Below are experts of layer 6 (counted from 0) of a mixture-of-experts language model. Rows are named router (the router's row for the expert), up (a neuron's input weights, with its number) and show model dimensions 0-255. Each number is 500 + 25 x the weight over its row's rms, rounded and kept within 0 to 999. Numbers have three digits each.
After each expert's rows: "gets" lists some tokens that make up at least twice as much of what it gets as of all text. This comes from a sample of Wikipedia text that the model never trained on. Tokens count by the router's weight.

# expert 20
router:527465486466488517449486534517518504501488483462446524536488504524508466493489494485507494487447471508488484499543487505507491516479524452524494495481488484517526501490496459475482497482472424515489483487491468503485518492505524501525513574527496533509434488510540514493519556487474470496471453508523504505520506512453514513519515515516460520485515518550499505506516469499527500478513461457494450480460538500466506498513501467528499482498491534520528509438484521512537520448489532494513445532455465478512510479516456550511516506516551495471504522485483499489482521515480503468524487491497467473536526540483522508473519538514497482504492504504466521484447507453490494504496502495456503516483491515478507500466423463487501462517500491472479500498512475520505500491532488
up5:495541516533493515507484529525493474469517469498516525482543566506486513508507481527521511486521525529516523519524483504496483503510482509493523499550465488496537514501459527464482524481488497470501501533517480486491501539496502476503487469464483514484497480444455482487475505490511466497477518493476516497511533535501523484459513495437499493463485540441554504546461460474482499556520519479508490473468519536496502517508525531508476481531522468488488473459493464486461504486514476454501495481519428546537522504489460518500505465501497535484521533495532501488500531470520440490519476502531491503542515496557520515494546495524479495500453486492509476520512464519516504522495506484516516509448527526485492538472466498490473508486459520532478487494497537499439513472521498
up6:471507506429506497546455530525530498460508526512470496509483495513503511452529513492464508464518497515481457542502503504443523485495475468518527477543485518496517525461520487505531489540501479423502535493494527499518501480534483499514545487520465458510487518521526446521543529507508481518506491504501504518523495539494517525559497526513478509503504468504526536506523488513473494500490494491500491512510477503480485456490485478508489506445487513476486521506515479498521499515521465502481468485522487468494501521500494544490519491474500466508478550514518500472487465479494512492483503543477481494521430490529572459458498504503443494518508478516485476525509500495468528467462496504509511526470460514455491539471555460498499435532516489509501479470486525510507548511529515
up7:451472465482471492485481479496500542467466518526501501497470552466539503457459482507485525513501517484520504496514554502524474541509502499480507523475494450522456497446507533486564527489480458486489452499484487518510503497550500492477506467471528494502475475475501466516551548536492467540494517459492504496493497508474499514466529496514495510510519491488534478486483515500511534471464552483531448500497505512490507484467497506506504508504493436493509515529498482537510502507530489523488500489530511466513505550498517517525529508521519467496476477484479502482442480497472500509540518515491477498515515510546475490502488490528522473483470515496455458449514541476542478479461522524476493543489491492520514474455541526494526467554499506547502487487481512531494528523528454
gets: "\n", " |", "|", "|---|", "See", "|---|---|"

# expert 8
router:482498488431534465467484488512504476499488465470454522528447513533501469476497500472506482499479516496484520506504511469457493486495443482475484446458487465491518525481518530489477543493503468492534506523518443508488544516520548505509544526499519488517522492499504518488489485539504492512465449504476502495497452502470477434487487538473468528465522512523527452508515507480487482531511498494474480533526520558526490521505490503528452535507512549485560503514465496537482502463517503545525505528485516494470493497537507511480489520576548508529471500507508505494513536475510459530515507483484482491537521488527513494498525499505504524497517522527509496526472490512497485498479499522492518531467489509483542475535455474542482530473516490464497519517539504489501481487541499
up2:459510505512504486503495502535513509504537535491461492538500480467466509502512503503493537487534539498493519479543487534480490462517498537499510530497484493514535490504507507496504523498506498529479491411517500488544487503492535561540529450506472484510468459485528505516475500484536481466483453488471460481508508491478491521457492514488488484513513523492539534463494511471495462496494482468520493512493472487579502509483453477479503533531525468481497545489479470485552520496465515512444482515496502502497491482512548472489504476489489487514495494496503464489483504500485512511506529513474515544522497518459452488493475517503489516528531501465521540474474487519500471463494485498506538480476481552521524498497531558552465497536504509574475521545461496519504538495512477
up3:443522483522509510480517536519495512453515487488514452515455482531536554534497490466515509486488454439502474500473520501474475495498525464526503483541495480539471509539470509523505550492469546503470524506510503485489521484476551495529501483500505538461527462498527482477519490514468471513491468479505497450513484515515491509475504534483465462482482511465522536508481478527502461475521483512494523452496522490492499459506452493517500473461472476496477463465488526491511498481451514495530489499462553475538499531512499483531454496526527532472521522545521523499492522482506491528522521469501470474533534496500527507511528483518551518485500525485529519537442488486480470533530504516547456466483518537504483518506463502520475510492511535519502514516515517518475487486510465
up4:466529484465544480521496475513502497512512470528482520497527498504510507501531550483485495426515472514556454506489494539497535501502456509477500487468505530493519500461491512516506548488491519489515519446501468516496499476489491446487554516500493549513486501474462503468501462506509498515497504485481474522499468488538492530487475544521487502469549526468476503500501514508504508486500513517491449510467473506488510497534481494466494495515500511465457510517511522511514482488460500533489502499548489487433540520499487444516545522506521506550475525475473494496503538500518483493493524514508498531528462513521539464497512498519502529463482464505468515548471470506471478511457548537519489494470509536515511474513526503548486530435468518500543449455490500507535500483522480
gets: ".", " (", "=", "born", " \"", ":"

# expert 43
router:498490465501477493461487490523487482454536526475517495523488492512539477496498471501511445479461524492484492488517477530471514482446455463504457492464505479530535508519533504519489497515497464463514480487527432483486514505497473496527528529513506457499511503520475464481499492529427482481461477485507473510532466516466503436465517472502444505501446506503530431519496459508534463540535478447512501510525495502490471516509469464530488537531483534515508516510492534469539475518508536502535516477491455496497468484539531472494532504532518516478519520523504504517526496480483488464533497479462478478510521483545518479476508482507487516508502488529490483538482478460500543505488511465524526528501519511509514466528498487529502493505493527505514537499523470516487492510535530
up2:522458468538453525509458500493507521476496547527516495487492496565533508488476506504525510467510530553483531513529516485531479523496512564470506466500423463470436531476537483499548517477484473506481469498505536484503497536504530506481504490511481511485482491473504517483516493506487519458500523481494512459514507457490485519458521507489447498507534518497493512471530517431509502501465505491513494457460520497493486539523454466510466489505529560483455528472539511495531520475500485529501491505498484524500499467539507465493494515521506491456513509488476550497503495456501524530482448483521550466505532479471507528504524483523502508510492529496498509513476525512497521532523497515494470528499513453499496537479481475522501516529543472533476507489477495482514462480523487
up3:497484543502515456468490484542504478518475525462499499489466480509492498506529519476485503503521484519452478504430490502483463525483522481525540506471491527479488546509496515513481514486480530500486503488491493509446499501529507531497530484477505473557490531477511535479499470514501530532503529504454527546491486519502500503524469503518466510474499481492499495507480456485481471461469453455456531518462477480484493511501552483484492490500501507497477462503475506509545462517540490518521478513513455468508512486477491511469477478474513523516488507489471485532522447483509480515519495471519517523502490488479489541493516433531504508547530544542505537442514501504507491524523500474451510465477499448506493502527487468490500480522484517507513542571485507485463481472429535
up4:505519508491509492490538498508486474460497468518497476455465506468499509497535527487484502471510506529529448547526519533490503535497509498542484528510493486436513506503515555475506528431465512489460463491475453522517513517501511506475545494514546501459534488467515486461479507537509483485483496525502522527536539468495447457478507519482483463547537454475546500473529524516474491492491504485499527507523521555485445537534510471536487514479506511519477496526528485519501450552487497503494485478496523443544539497494515488463509505523513536495469481504524485502522479552530514480469547455484488465517546495492489492476493490485498489496470485477532487505471507482469471497515509487497530499530477515512517517474523501475470484482521477482455489486495489507474493517535508
gets: " ", " (", "-", " \"", "\n", "/"

# expert 58
router:502458529450506502487483458512517491507519504476463520492420484512520495463558542474534473513466497497487502529506506530491508518442477458476519498477477438514523537508468520515472505499477484501520480514515457515507517507475539510526561508496532517510528461477508519514485512512494522552456462503477500467490472499453535447480498508475493513491520511530538480516501485495504501506511531493510511515540513523507475503509503496516457490508533537475527571432454528499512535470540476492507507517445502468485531496510487493491532499545530501505472501539505494467515489476524498522498526508468479508523481542533517471486530480510487536489511532542501489515470477505476466463472484513505528510474544528518518481507460495512520506488519505507518515478535475530511498497523531
up3:514515525462504472549503544477482490478465553517482491533537535473493480527498509491488466515505504477497526520497543526524494515494476465528517524486492485514513496481496510541510524530519516569505507498479491497477539478483481475517496524526541495524506520538515507477464506501500536480492489432524498514521524488508512489498509496476484471469478460528475492467535483482519474537495535538512471504466473497524470501540493492480494516493499546560490530489515534466519513486486496523438498476444524506508504513496510535553537520485567481473457513457522475505447491481545543483498502511476520477500531473503510503465505511519491498519486513516499547455534511485495548498460471532532535475489485493517500480489530481499476483504466471524483459432518503498489483475515503
up4:501480540452540488508516497519521476499499499447539533517518488477520523495540477519534528473531488496477497473510483486521531468509562451513518493498525474539490466504517500476479515456490484490514503521554486507490481481525489492517515503504475443505499492477527462521505541515478485500538514492536550561493542516479516475501485506495499492504527489522521504524534508526511500508541543540440535515479527539470503509489477482492494500510500525488516506488461492533495510485518455494514508526479493525443514491531435481493476530481537510475491466514465507487506500469510510485536500458476524450450512554525525503488479510523536496509501497466553517485484476500508474472495485480509519457488508486491503469527500511430486467481520488497495448472501509552464501510518535
up5:525496444482485511476479473507469498531480504531504470451504466485457537524520510479521505453429521494471470446515505524535523490506530494529467534488463487535488532488490550511496534472486499533496474488513473468492519492471528495508489461556477508494495483486454502473501541479521524528489498445517491468447491486484503506493522504481453491486504494495529450530519505450442496498499479520534514458518473505490488518540476519480509456479481478492501492517502494531500541518510493502502474495504524484472501490503506502479491450533512485473495495454557514525513507501487500520502511452472463479469486503521482518550506492538493476492491488469481484491480509503491526513550562499476498461550481463489522477473524489462506523512541510486551478470504511510541526496480495
gets: ".", " |", " The", " the", "|", "The"

# expert 45
router:464511509527498503526516489548494483498518481461441542536492504513463508490503541474549563500503496518474490523517530481500554540506493512462488509494480496459526545486484478516487493503473467475524495519507467500519550539483491501512533535499495495520509458515537490549518541487460544495486484536491488512502410505446472461488502467461458495500506520513514504490497472539461528535525482495490542522523512512500515543531489490513512505505497495492535550489468518502516466525546498504463489497465473465507523515528499475515485501513552486486426507520462500506501494483513493489478512503474486494512477507517476476526488511483464491456505527494507504516487504473530540503502448463493545499501529498524508453542490479523535476474532496496484525496469491518474506523510503
up2:460477525498518493478520494491456491507486486481500535467510534504492485486543477502507483467531486482483511511501506536481523538503504493438514504477526504499515492496469469483462506497488462541498523504498484508476520501530455473448452452551485525494403498524519536487465479481512518512530515509506504511544452522519484533532526556529469485466482487528521483482490455521493453470516463538509501516476544465481509502469473522552508478514528496489504483517562558533505528512509448486505511497527465458525512548489526468491484486491507496469523463480504510496487488483504487512507529483491472519511477510492485518527507504481479500486521496477495509458527512507482485512501463512511517496494506507511499519454460509536501485487478478437497469455486508527525499515460460
up3:481477512507467501495502498478506503508468492474426530517514553510529528497527475476498490492524491498458465498502474485492472500482502523514494569504529477473503503489492503484488456474527467539507518497496445524491514503464465490520493500489479516486499504481481534530493520474512513527501528496501489508527508488483526544480468476492472520532517539456532535485489492496504493491479510509481492469485526496462544494569510507537478494488509525511515479471505479459495519450490440535537515443500530477478495532526510474494474482491515503488508521485455464503523530524507531528509570527506503515488472527410434484509504538481515502502536495535473504524549496530523496449495459506475459507502516513466473556522538515500475488491488495494535488524522487485508507517502487
up4:508546505506500508493535502501479545491455478517506496510501505475494525489465547517501496517532500509546499488477512524500526488516518513488547588544486501491477481506507475527528523496529497510516496497534503456503448516521497459509501473475486521486493529545508468499507498506450505464488511476463524512541517501454506524529519478492462498539492524508505491495470496523492471525515458504476439470532512489490508536474521474491479493481481526512521534535456503481478483540519481467516500530535491485509511505490462524474494497503493477475480530519472476525481493480548520504497489505467468510493507471518507480477476502516558522506481565543473476489456537545503485531496487471488540510470512473513503454496536539550529536457500503527528488500496506560515464489518557
gets: " |", ".", "–19", "3", "4", "1"

# expert 49
router:549476521488542505458534514479518452473513446465464512543473512529490483460508532472502505466487520506520523501500519453519510482506514429504528443494485496450478479461485501480476508496493498508523492470512486494516530461523525527503535525558512501501506500464524483484533472496499498479509487540475486523555501503442504487491494538526469496519460513516481480472498487503499472550491472493522533517526480550498517469536522498499442556482499525526568533510493507487511526488507487520506532481523488500506526444483496471526477547470524529453485466441533491543474517503510518496492518475510470480513457460510500510485500491490459489500495502510525481520513488503500473477509479489481499494494465545496551473502526488498463505500503495462509524472496469491496494511502519
up2:518484512490528490462487555501528522470523494463494519484502491551503475527477513492543468480490495515455540517501496515478503486551499499531509490512526544516496493510493507446468524492474518519504495474514475479436503454492496529435491500479492528555475475567495475499495498540523518487537458446493510505532483495481451499487500485491469528492506489488514507529495525440493466498497537508488495467511521513513475494469519499501462544459501483524455497527481497549512521536484506520471561478547461498508481487498514518532460500496536540512513480462496516532503518502470513467481520524495506475503518485523491511491466514490518520523550491505534503477492470548512466498520501503480492433475476503522496489521466479494449532512503507474453523507469531465508509481511497
up3:572496503492527494495527531421528490473499495538528501485523502549489494447455529472471481511521519535483534475530507524506482489474511471509514497520485490523471495486488485516530529484545508465512503504553521525527488478474539509505490502478500508490544496500501496476512524541453506482526492491509451515532492460474480480504486514489483479535498495499517543537454565499487484509462464485495501483539509512535468510564485508527485536503461504508544513489502491478536498507495515455470506528494493504507489507456479474532492496529504468531488489490515475514478549533512507528504488487502481499493484539539519437531520543499485511527484538436492413514485517470515515506482527481500525473509524508515514507519495543474499549504497488526513518512483507508518531483494495
up4:518506433500536491528446494516492501502510456522498550489510531505511520521523459487486515518505500548473514517468468495528486523436468481513544517490491515536465463487537476525465451490472507508498451520507522493508468504501524527463462519485473447547480475477496483517521491509530504524472509502495524499467545535489529479507543481497498517433512494540529478503478496493516517510502482550526512450503470495494501496487521501481499529472516490467518450535511520477546528509480510484488477500487536501512495507498518548525540461484508498501503533465524494487527511487498526496507505489449503479475526515475532503506553501496488469525532514497505472519504519491435473506475460528511509471492492543529501506528529470507532496506526483514513494469492449476528482509547453
gets: " 1", " 2", " 3", " 0", " 4", " 5"

# expert 37
router:494477489411556490492496496491535491500519470495461494507469493521508499475505482413519469522495471511543474524511495486499493495478446489479513459535514455501537523503517473459478537476467503498539483492501476518496558497491535518536522515464530501520524461498503505507510505500523506535494502500484477482483462500461482480514500527500478519476510504515502470502485487455496503517549547514498486542524514509486455490461506509565500468489510507460532490489502498536482485455486494532505533511497501480449500506539485506488476469546508523529468524512479482534525526508516471522518492507485534482542507506520492515481520510509512497484504553501509455544497478486488488487457481501494509505437529524555541503519487524541533497493551485501493514478565499485510490504516521
up1:530510491530491470466492485479477502488535491515462516503476482512530487487507500493529511487517482499536497504442463489465464458475490534485537467515509477525485536495499473487541552473485465551532482481500505495514541513479538526510529534490513496455462520532465516487497506490498499516523481524515511502477532501478463500533459485528508516509529463495457475488514498533494473554482488493525538487508447476479533511478441490554513458456471473548510473464513480509543527512472459492496457524513499500508500485462518529521498493520486511538475472534456482499502521494498498493421490535520514515525488519500523468499487474492496529475534494530489487498491504513538513544494542487519507523515464465509486450518513527508543534515491494477521476478508499477529482499539457
up2:463519498464468494538476464516454511500525514495490498487500490473511509498534484453524546512522520454514473502537496490540464512510471468494490526518494514458485487506484479482488518490507475551459453532491478478529494487529508460478511475486482514497467502515511499487497487507498520554513461550523481456522498518476509496541502499550477521530495522491483497503485499496466511521485538470472520510510490489478451562507449499472531519517500501484506463466456435443500528493481523489538491518459468499477479491549520515483541428503531512526493499522468510511503504480493492468473471526510537546519471518537538537493519480500497498497467462549533504518501555524495510529498495544515506487480487488518534491494478458519492503514493491490510472499523486539536486496476470
up3:554538482492498495531482517488501504499529504486479508478481508514484537504487512450460469559546484492480482505456460497480493469511490496482506481519508494496492568528533479500542501499484508515497510478512457515490535516450507449518487495496507467521459467485488489512500524508484527535521510532492554480497490510463458443518547505551487520506478496525484532500535482482511513481516506505511522547503525519479492503455539487495537471522521496527498493483485493479501474549500482495518516550494517502495519440489488455486471474480443471539476525463490510524473484535498496538466531541506516478526525452491488508533528497512504481533511546494540463510495478476480496540483466520480545480466512496524508499516526466494517515519486478483511523511484529478495470549441509
gets: "-", " of", " |", ";", ":", "="

# expert 23
router:491489509457489495518484538525520443482523451478468529574502451489483436472514507516519475469508504465516484498519491517509519479463483481475489487482505490484527534517507488482503519493456497530493505440513501543459526471532510486537501487481497476551465519518470485510526541532478490505496497494488514513523484535469484505508457450511455489488482514527496451533463462500532526515501460479508525503508513496528508573480499490553470506499492542522515498438474483466572478469517504494478527547515497480482534494506513485548467538518509532508526481486493496482505478493509506514500515468484507470509494522481464454492510495442452499519533480505455494477513498518493500510495498494471517516454486487505509488511516469481510466523523470501541499480529492527489518503493507
up2:506503471502508539471523488510513495507531452495452505492499481537490469502516496450557508491498444514462525471506511525498547501528517544485474457459492502489523524519457496460508532516479528498486464485464473496503505497520473503439499472481470536476493486506510510518503491477536515482468519463494510522487476539501497474522468457480473518517484489537478498492513520524464496488450438502498518507544527488488469468481461555491509493547496524543479470497524483479535538497489487506495451489493499486512515524479497468518530487508507536480522490496477529483459508458554538496507550514503513500504527500503508531479559486500475530510530484450511454487500450533470518482501533517501480507499491489504529487462535457486498480488507464509512551525470484490485454516523498
up3:450509492496500520527510543483519497515454538496467540515505437487499494495459512500520481489488570466515499528505493476551513496534501495526485500483523494456473534481485502470481465494512505507471497459550480510479469484494503489491488462544496533475478532484489469518522490470466487539542463505482511541527533517495477526465466474527497530525518506515520475487545463528488486496529501461476482523501504561511509485508468476491519504522490513515501499496488487489537519456478486497499472469519544501522513494486463479499557473523478490500501502438531464529524484515511509525481529493504507512483499488475514500449471496467523555507499545506501496480495510487487492469453496590489480493439501493511522521517485505510507483493485525503490498433497512496472506460450522
up4:523525499532514477484492503496470496499472471495546499494507545466496477506478508500449532526460515496487534520518553512482485492507565504486491532534522519525499464521450502497495500536498481492473497519489535515524549541501463514493443511506475514495488510479497470484481555440455505533489505472506542493527482471488496546504472463472483442490494473556521490489495491469548473443462489477501507470520506507493476509482491508480499557516502495499482526487515523461494468494503501508461504499513535491506512497515495513508504534502546488442535500511498460509465529485521554522521518468488537512528434501509462516523544477497474502498500536521504502460498508514507493485510507443498504479475520509468474501535496502517484494511530476490497546523556502475499475484522451
gets: " ", " —", " 0", ")", " –", " 1"

# expert 62
router:492502501523512511483516507479512474455506492465493524497514499503508501464501517480543467500488535481541547523505515505479512541475503456487497467470505496468500540500508450472471502456473541502502436524474476534459515514494478480512535513483527510508479498474496461519501498506453510497522489504497532481528475489427503486493524510475484479491505485508499461500506476512544453515481458528519457504516537535506499512478480489500476496557467516525478516486510518496465488457490490521486516488492552494497523467475484459474531483561499515493480475511511441553523474502497472483521487469529516446502524531514523488455525516510433516511501519486518454532457424483472519480505469480553544503521483506484512480501505487530508488509545495507468509505495512522503504476501475
up1:438508505496508462498485507473487486481505505491521482485553494495490489467450489490538518555481548500502508514486511502526506479442536473523507521465508486491523546518488485526485555472514486494536471489500490513535486482512508491474532496482505519482503460444526539546505498481480487552532487502579516452459486509528563489519557539516473493471495495517493510496545497481514497525475466529522484502492518485510537506474474511479482534494528499498515514514538490510507475523489482513478507515476502481482547513493503479495506504544511536500490461520488467479482467487514478481527467506522493482506545525484533460486506543482514490513513532469525527496521456431470523514504504553475517502485459518464485495525508488474495516527518531501500523513517457496488491496530433
up2:500570494498508501501527453487495523486542478522490528529515509515483514520481508505510483488528522496534514492542509535504466542484475503469497510522491516536492486485507480488514460465483500482534484528495410474476467509517505513564483515454502551479481478520514544541523504510438497435535457484430521500525521496486488509439466542537493516497514485494501497513454486487502520531493519464502483473531534468525483471460507509479504492508490484543519509507472464525520515504511507469499485496492487480522472509516506493488470479519529466498524505487494513471498506492522486471503501506543533519464503456479526468470480538484456494511527486490503480476529497499523519483448518464538518514538474506522483518462507520461496457498527513494503479482453510461474526485490511
up3:514505516541517503498495512547524500498519509464510509530495511491477497480526498499469498488517491493516480538536503540487512473541493480491527521475547547513505534507521502509479481472475509473474488533495491501512546514495455511535517497510543504468510448516461491513490473504526550517489498510532494517536543483512495491503507493522509509507491476561511503533542513563499470482531471485451510489488502551470506528467492461487478513537487501467493484514492465464496489532524549478473514536516524516485534475488475481502503501498492540560481438505459501545471482509474500470482480457534486486500513490459465492538486491491493484447533522480518520521470502531487527492549506554501532514507516466506479505536470486464480530503549480526460541498498520460512530504520450
gets: " the", " a", " is", " The", "==", "The"

# expert 31
router:467515527509455445477473477549510492459504484475461488499491490484515474487505495464521481514441511526481490494513523532495485518465479432466524470489500471536503549499487527498512509542474471488525519490530446492507497493513508503541492517483527498492518503501504507486468506491492497522438462509516487499534482544445485474470500532500492510467508519527519504502499497538505476472504462431484498485525516547498470506509494505537471538487501492480457513459482522483491489439516488524498490535468500492470508461545536491521551503532523529437520516511489460489519502501505444493514528473488481499490498481505515463475489467490462506489491502507488462490458482508499463454476505499534506510477537507508531495514454480519515532515537500488491522454550508534508510477546492
up4:470462431485493462477473518513481528477571499524540524453473508528478467494499476505502507524493502499507469508514470478486502500504478492474473519488498510483484508500536511476492476503511480521519485544515526489490470475490513487557493473493470484488523499480481497510474449469469500495507505529455493484489463472491538502454517467516513490488485501477516479490536485488518501486489514463484525536550474495539453540500491519537508494492470495507508508506488480553514534521500507492508480546496493528511502533507512527502511467492474457449573534477462522468472447491490514497455475521507469452551498505519453531543510541509482469492504545513451506546459481479499479471533467497504526527473520469517462513469533520506480469505477499502496508520516481506471519490479463
up5:460497468501474452500489508511484488508474520497472505503487533483505521429479520529522499526454469505486511463524475465525512515529486499496498504467480471517517557512482554496509506481531536498512537516503496529556534487495485515493526488495522510493517501517570498526474493475495553462461522478503474515513494543474476488549490503504516483474489535489515494464514458489469554506487460531514546505521467533482445523484474498537479511527496441518518521499534497496446463516461494506520533479477491555473484501527519505457513514469502486482477533490540520489545504508495517492499505525503507490443474495512475523511478540475517505484507493519510523504517476440475529509495499458465515467499535503492541466491505498517511523506537456483510514513507500492515546470532482
up6:511455538549524494503478509482517511472541512524526466510533487542491528508510501536476515488505501517498492496442490507532475473536565490505505522481482463481508526469524530501487514455452467457475528537498475468499544526492534553497522455530556523528516493498498463521537457466508515499522505467488502510536507530518499508487452490466503491497456488486516539557513442479509480525524540485488526532447471496513488530508490483548497513483499521456505507508491487515528485495460480521506479460475474495529524505529489489504515472488514541478489500493538529506507496522485537509497503498477471535490425484478523483517520545521475513451469518491499494535445496453506491538486509503494494512490492512536526497495498489492512494507541506531516457503504483501497503530523490
gets: ".", "\n", ").", ".\"", "\".", ":"

# expert 34
router:489465487520519491479486510523464499475483471513457486531492500485487484459524492446494522495475501509524479498558491443513497490445464494495497499454534498531509560511516502478472500471494497488517467501452468524509508508503531496529490523545534507536479465496474493499480513472503494496487492523513486464530483522491524457464506518542483535490502527522533494495526511515517453508503513476507472483495525539507510502483504495505443540540503515512540478497503519464488480542502517562476523513520505490474489524508506459497484496562547503510508513485503524518514501503508480486518510538511463496509509519535509490429506484518493532495490486567528478491493522478525467439481492521518512488453511490557525431521480508479504517456540522486518526480535464482507494494548467
up0:522468479524489512426500498509516487440477441524507526508508505492509487452530473457466511498497490525511492484496495513507518483515493511515513530495488515453506569501522464483509542476432525472535496472496507467499495517493478461511492543536541515525515496487486537503495459553515500482481491527499523508490462473498516511465486493515507516524503479501476522512496439491499502530460511537484450486487544500512487515470493468538508506525499498494493453556504508477522491553533529527497522507489498491505488499552517512481477510505510547485483477466485521510479461527490455537527521499539511489452498505512497515457522520550550464500532517501526491499524530468522540470460519487514479522469505493488536450521477485463495485511519468494513487520488464479523494501458489
up1:526550498529499495515492527511516496466502478529529522530485483518486463492508528510505533525532492519492494514504456523504509524468527486546535523508495549493460435516492538478507536510468507562516489527489458505527485522534484505474448470528519486501452529490450503484514515542489485457479489506490466486502528451496507520464491520535485522502471465480473483490470483526463451503499488502475536467518505511512523526467505511512464537502508526544511502519498477522431509501466464546528514497493507506518506497496530471483483499508538492503485469449493533493507488503528495493456501508499465478541493506510514501462494485474509509499493493503512501503481525510511546490518552517494510504481515509511479458474464531498501553442498502534477479533548521488464472488533428
up2:479509493519466520519495485534480486518491479489508507505537469471497491514514453513520503501523468491540495495491488498508506510471539516478486514495464485496465493496569501486538471495547541470463491477472446520509506500451536490515491496504476504514521494525510477540488503498525514460521519478494470471524454487500531467497491512530473472520504545544461544551513488533473505503501470501500481492496519531521473481492495491493535572503445512501480501492475541517497482432551509510507475493489460505510497478510450490460505467506484526510514543475535520506524520507531513487490526505502485530465533491496529492454488569482495500498528498546498517487574495495540497484489530510466498475478461490462524529509501506477471551509498468502535455486476506507454468498500499
gets: ",", " in", " at", " of", " York", " London"

# expert 48
router:460494553492503508503511503556520534468541487495473508535487503527497498478516485480528453525505539468536463506464477507502489494459473452533478479512470469531495516512543508526465510480488489459548482524529480500505538460491502475554506523478537483537516461512488503532556502514532506508508483493501514539500486527465531468516511474467466529496511509500524486493479508502542500472507512474510538516500530478520483490494495472503526520530460496461509541509478499551507492497542486495532525491509487483463507464483478496471518476516480519477528500493496490502523491484462530525537468477474489459534487460519496492473547460520487534491522542501468499480488509499508541494511481504542484492462518520517526484533471518486557491556493486511517480454554472526488533465506538
up1:527503535503517545508448520468497482559519445504520459540505503501523508470513517510511501477555556464510462511501481510495451479456505487555457504516518498471514518453491502484521482503498527485486503499531527456513452503492534450488488477532519478494562492508500520481518484516494523490503513511498495476492558467467550506507478512541497477475527502512484463505487512509504498515500542506467503495504524479479496471474527519537510466525518519485464524507481499525522456512527519501499500470528495502533523496498490482522495517505485512492556453541502434537509492541497501501489539487523493464504506480468508491476487499487492446468535527495548512523527518502513490499532432507493530481505510478512540495475497483484532487532491502492574512533542465501496503497498465
up2:531509520490475489494519459517477508450546458531492497483495497501515469510488486478557520496497479447507480497486525512516486435504545460529466457506504481512501474478486513515496497496508498559523505510492535556513481539521475438488486526488509519542480500452521501474533492498465518450507470500514498493524502519477515510460466489481495510499543508494506490461496552468532497482505468505500524501478513487526461477484493482539470487533501439440503477456484507483498515494540465485494511445504496496499485530484564513514483509458473512514455459446505529490501520542468540521509493503484483484511522515517522483521521482472520493496490477499453538523489452557497493502494496522466506510477503499494493491539485483516508482493483472534486499474503502456488551473480475
up3:485504540507541501523478488534479492511509485474490492520504453536551522484506520441481498491490493500491542548482530493497487517509478549532548523531522527466552523476474528519448467483492498505498478500496510489487521517541511495498495512526548483517506485482525500528551515513507470492493529460512470525509511548524492505501498501529459537516422494475517524499527493524513453508499480517503474477535493508481512501479497495478534477454458493482507499516526503459501500498479513503545551583481545511528553522480507522485456513489518505511474513481505506515500537484447506483494489465500512516504532483508519516449475484521510491535542448441503495485478532484473481505471487485546507497509505524481512544468544485505547502513504488479493489473505515505522513496462515
gets: " ", "-", " (", "/", " $", " S"

# expert 7
router:446493502491478513496503487495518527485509457490470528577513468518511486450483519488565530481519505479512505501482483483530502556500500515463475476477482506506495539489494503498475556490505489515503505502509468506469551512462502473515492490512498505501523521480473484522471525500499498570540472533486506500454456477425526500487482472500469526449485509505518478545494485487496493467506475480533455490510497519489478493553484483530518539516497516480461506469470484468462484482504483536458516500490458516449508494497450468486520486543512511513485485482499503473536452502483481524500484463492496482485553498483491471472528501491450498515525495484575520530532456495510520502496485463471479510501497511511466490511479529485501496474516472524482495460504491480487492500518444
up1:525507481481515483525512542503488514470487466515504445494513497507468486497482463465538466512488510498499471474515510487468532477494526469491498505489474476471506479512503493477476458474499490507493516509532464480471534477517486534499474487507495459537463510527441479516498466508520472508496534515508502537492495531486503525527443497539512536472518500490514518501464462477518525523545497481514463490528504471522473512498507465485491511454511508537510533422506468485511514466529454451523517467482498494512510462479501483502461423518473440489472456526483492515537484525529481498502528477570495528476497541517499502483519530498487503499517511502470507505541517475474523490508423509530502488519467515490520502494517502481535498483493535509503530495481542551438517506503501
up2:469457480485481473483498490496478523510514539497512479513479505506481496459487516492519465506475475551486561476552519494502472554531510494473507499521479508472499533465485512512516505501499494484479495482484531473498479527461540454505482501450524508496492542529509458497459502468506533527534507481503519496480516549517513533518582529534485499500494490538517519526505501515463511531445500479522469501515520518515473485465543497513506502466481475488443544506493529527482477504476510489477544519497492484519471521464502507542488511519498465486489492537480520554505473471547454502493498471508523528507503503465534476572504533536503503512478490490467510464542502500494496497549482545499454470522480526509527493471544508531495534521477483526506515500507493510515478501549518
up3:503515512493477527522491491452514467501512508462514522501511512501502438512458497453502519519499448501491523517498470491553466549460501496467537500520468467487466529513527450481495503503510491503521501503531510517491508495488548491528511500499459516512508464531536503542459473526471570484521499518505501531513470492514551466526481498499469478544535505503480545471533476528512552472473462495550513528482544469509482529492527486478511496568482537537466539494487489479508536487498501512508515478516475531493493477513508508510524519539504483508513497516480509503453503532492501529532506503532528557543493525466538518469531503483502533498537505512469500517511471522505496509499472481461487495529473471456494456505496531537488531492508530486469513483513497512552500529519519
gets: ":", "-", " km", " mi", " /", "′"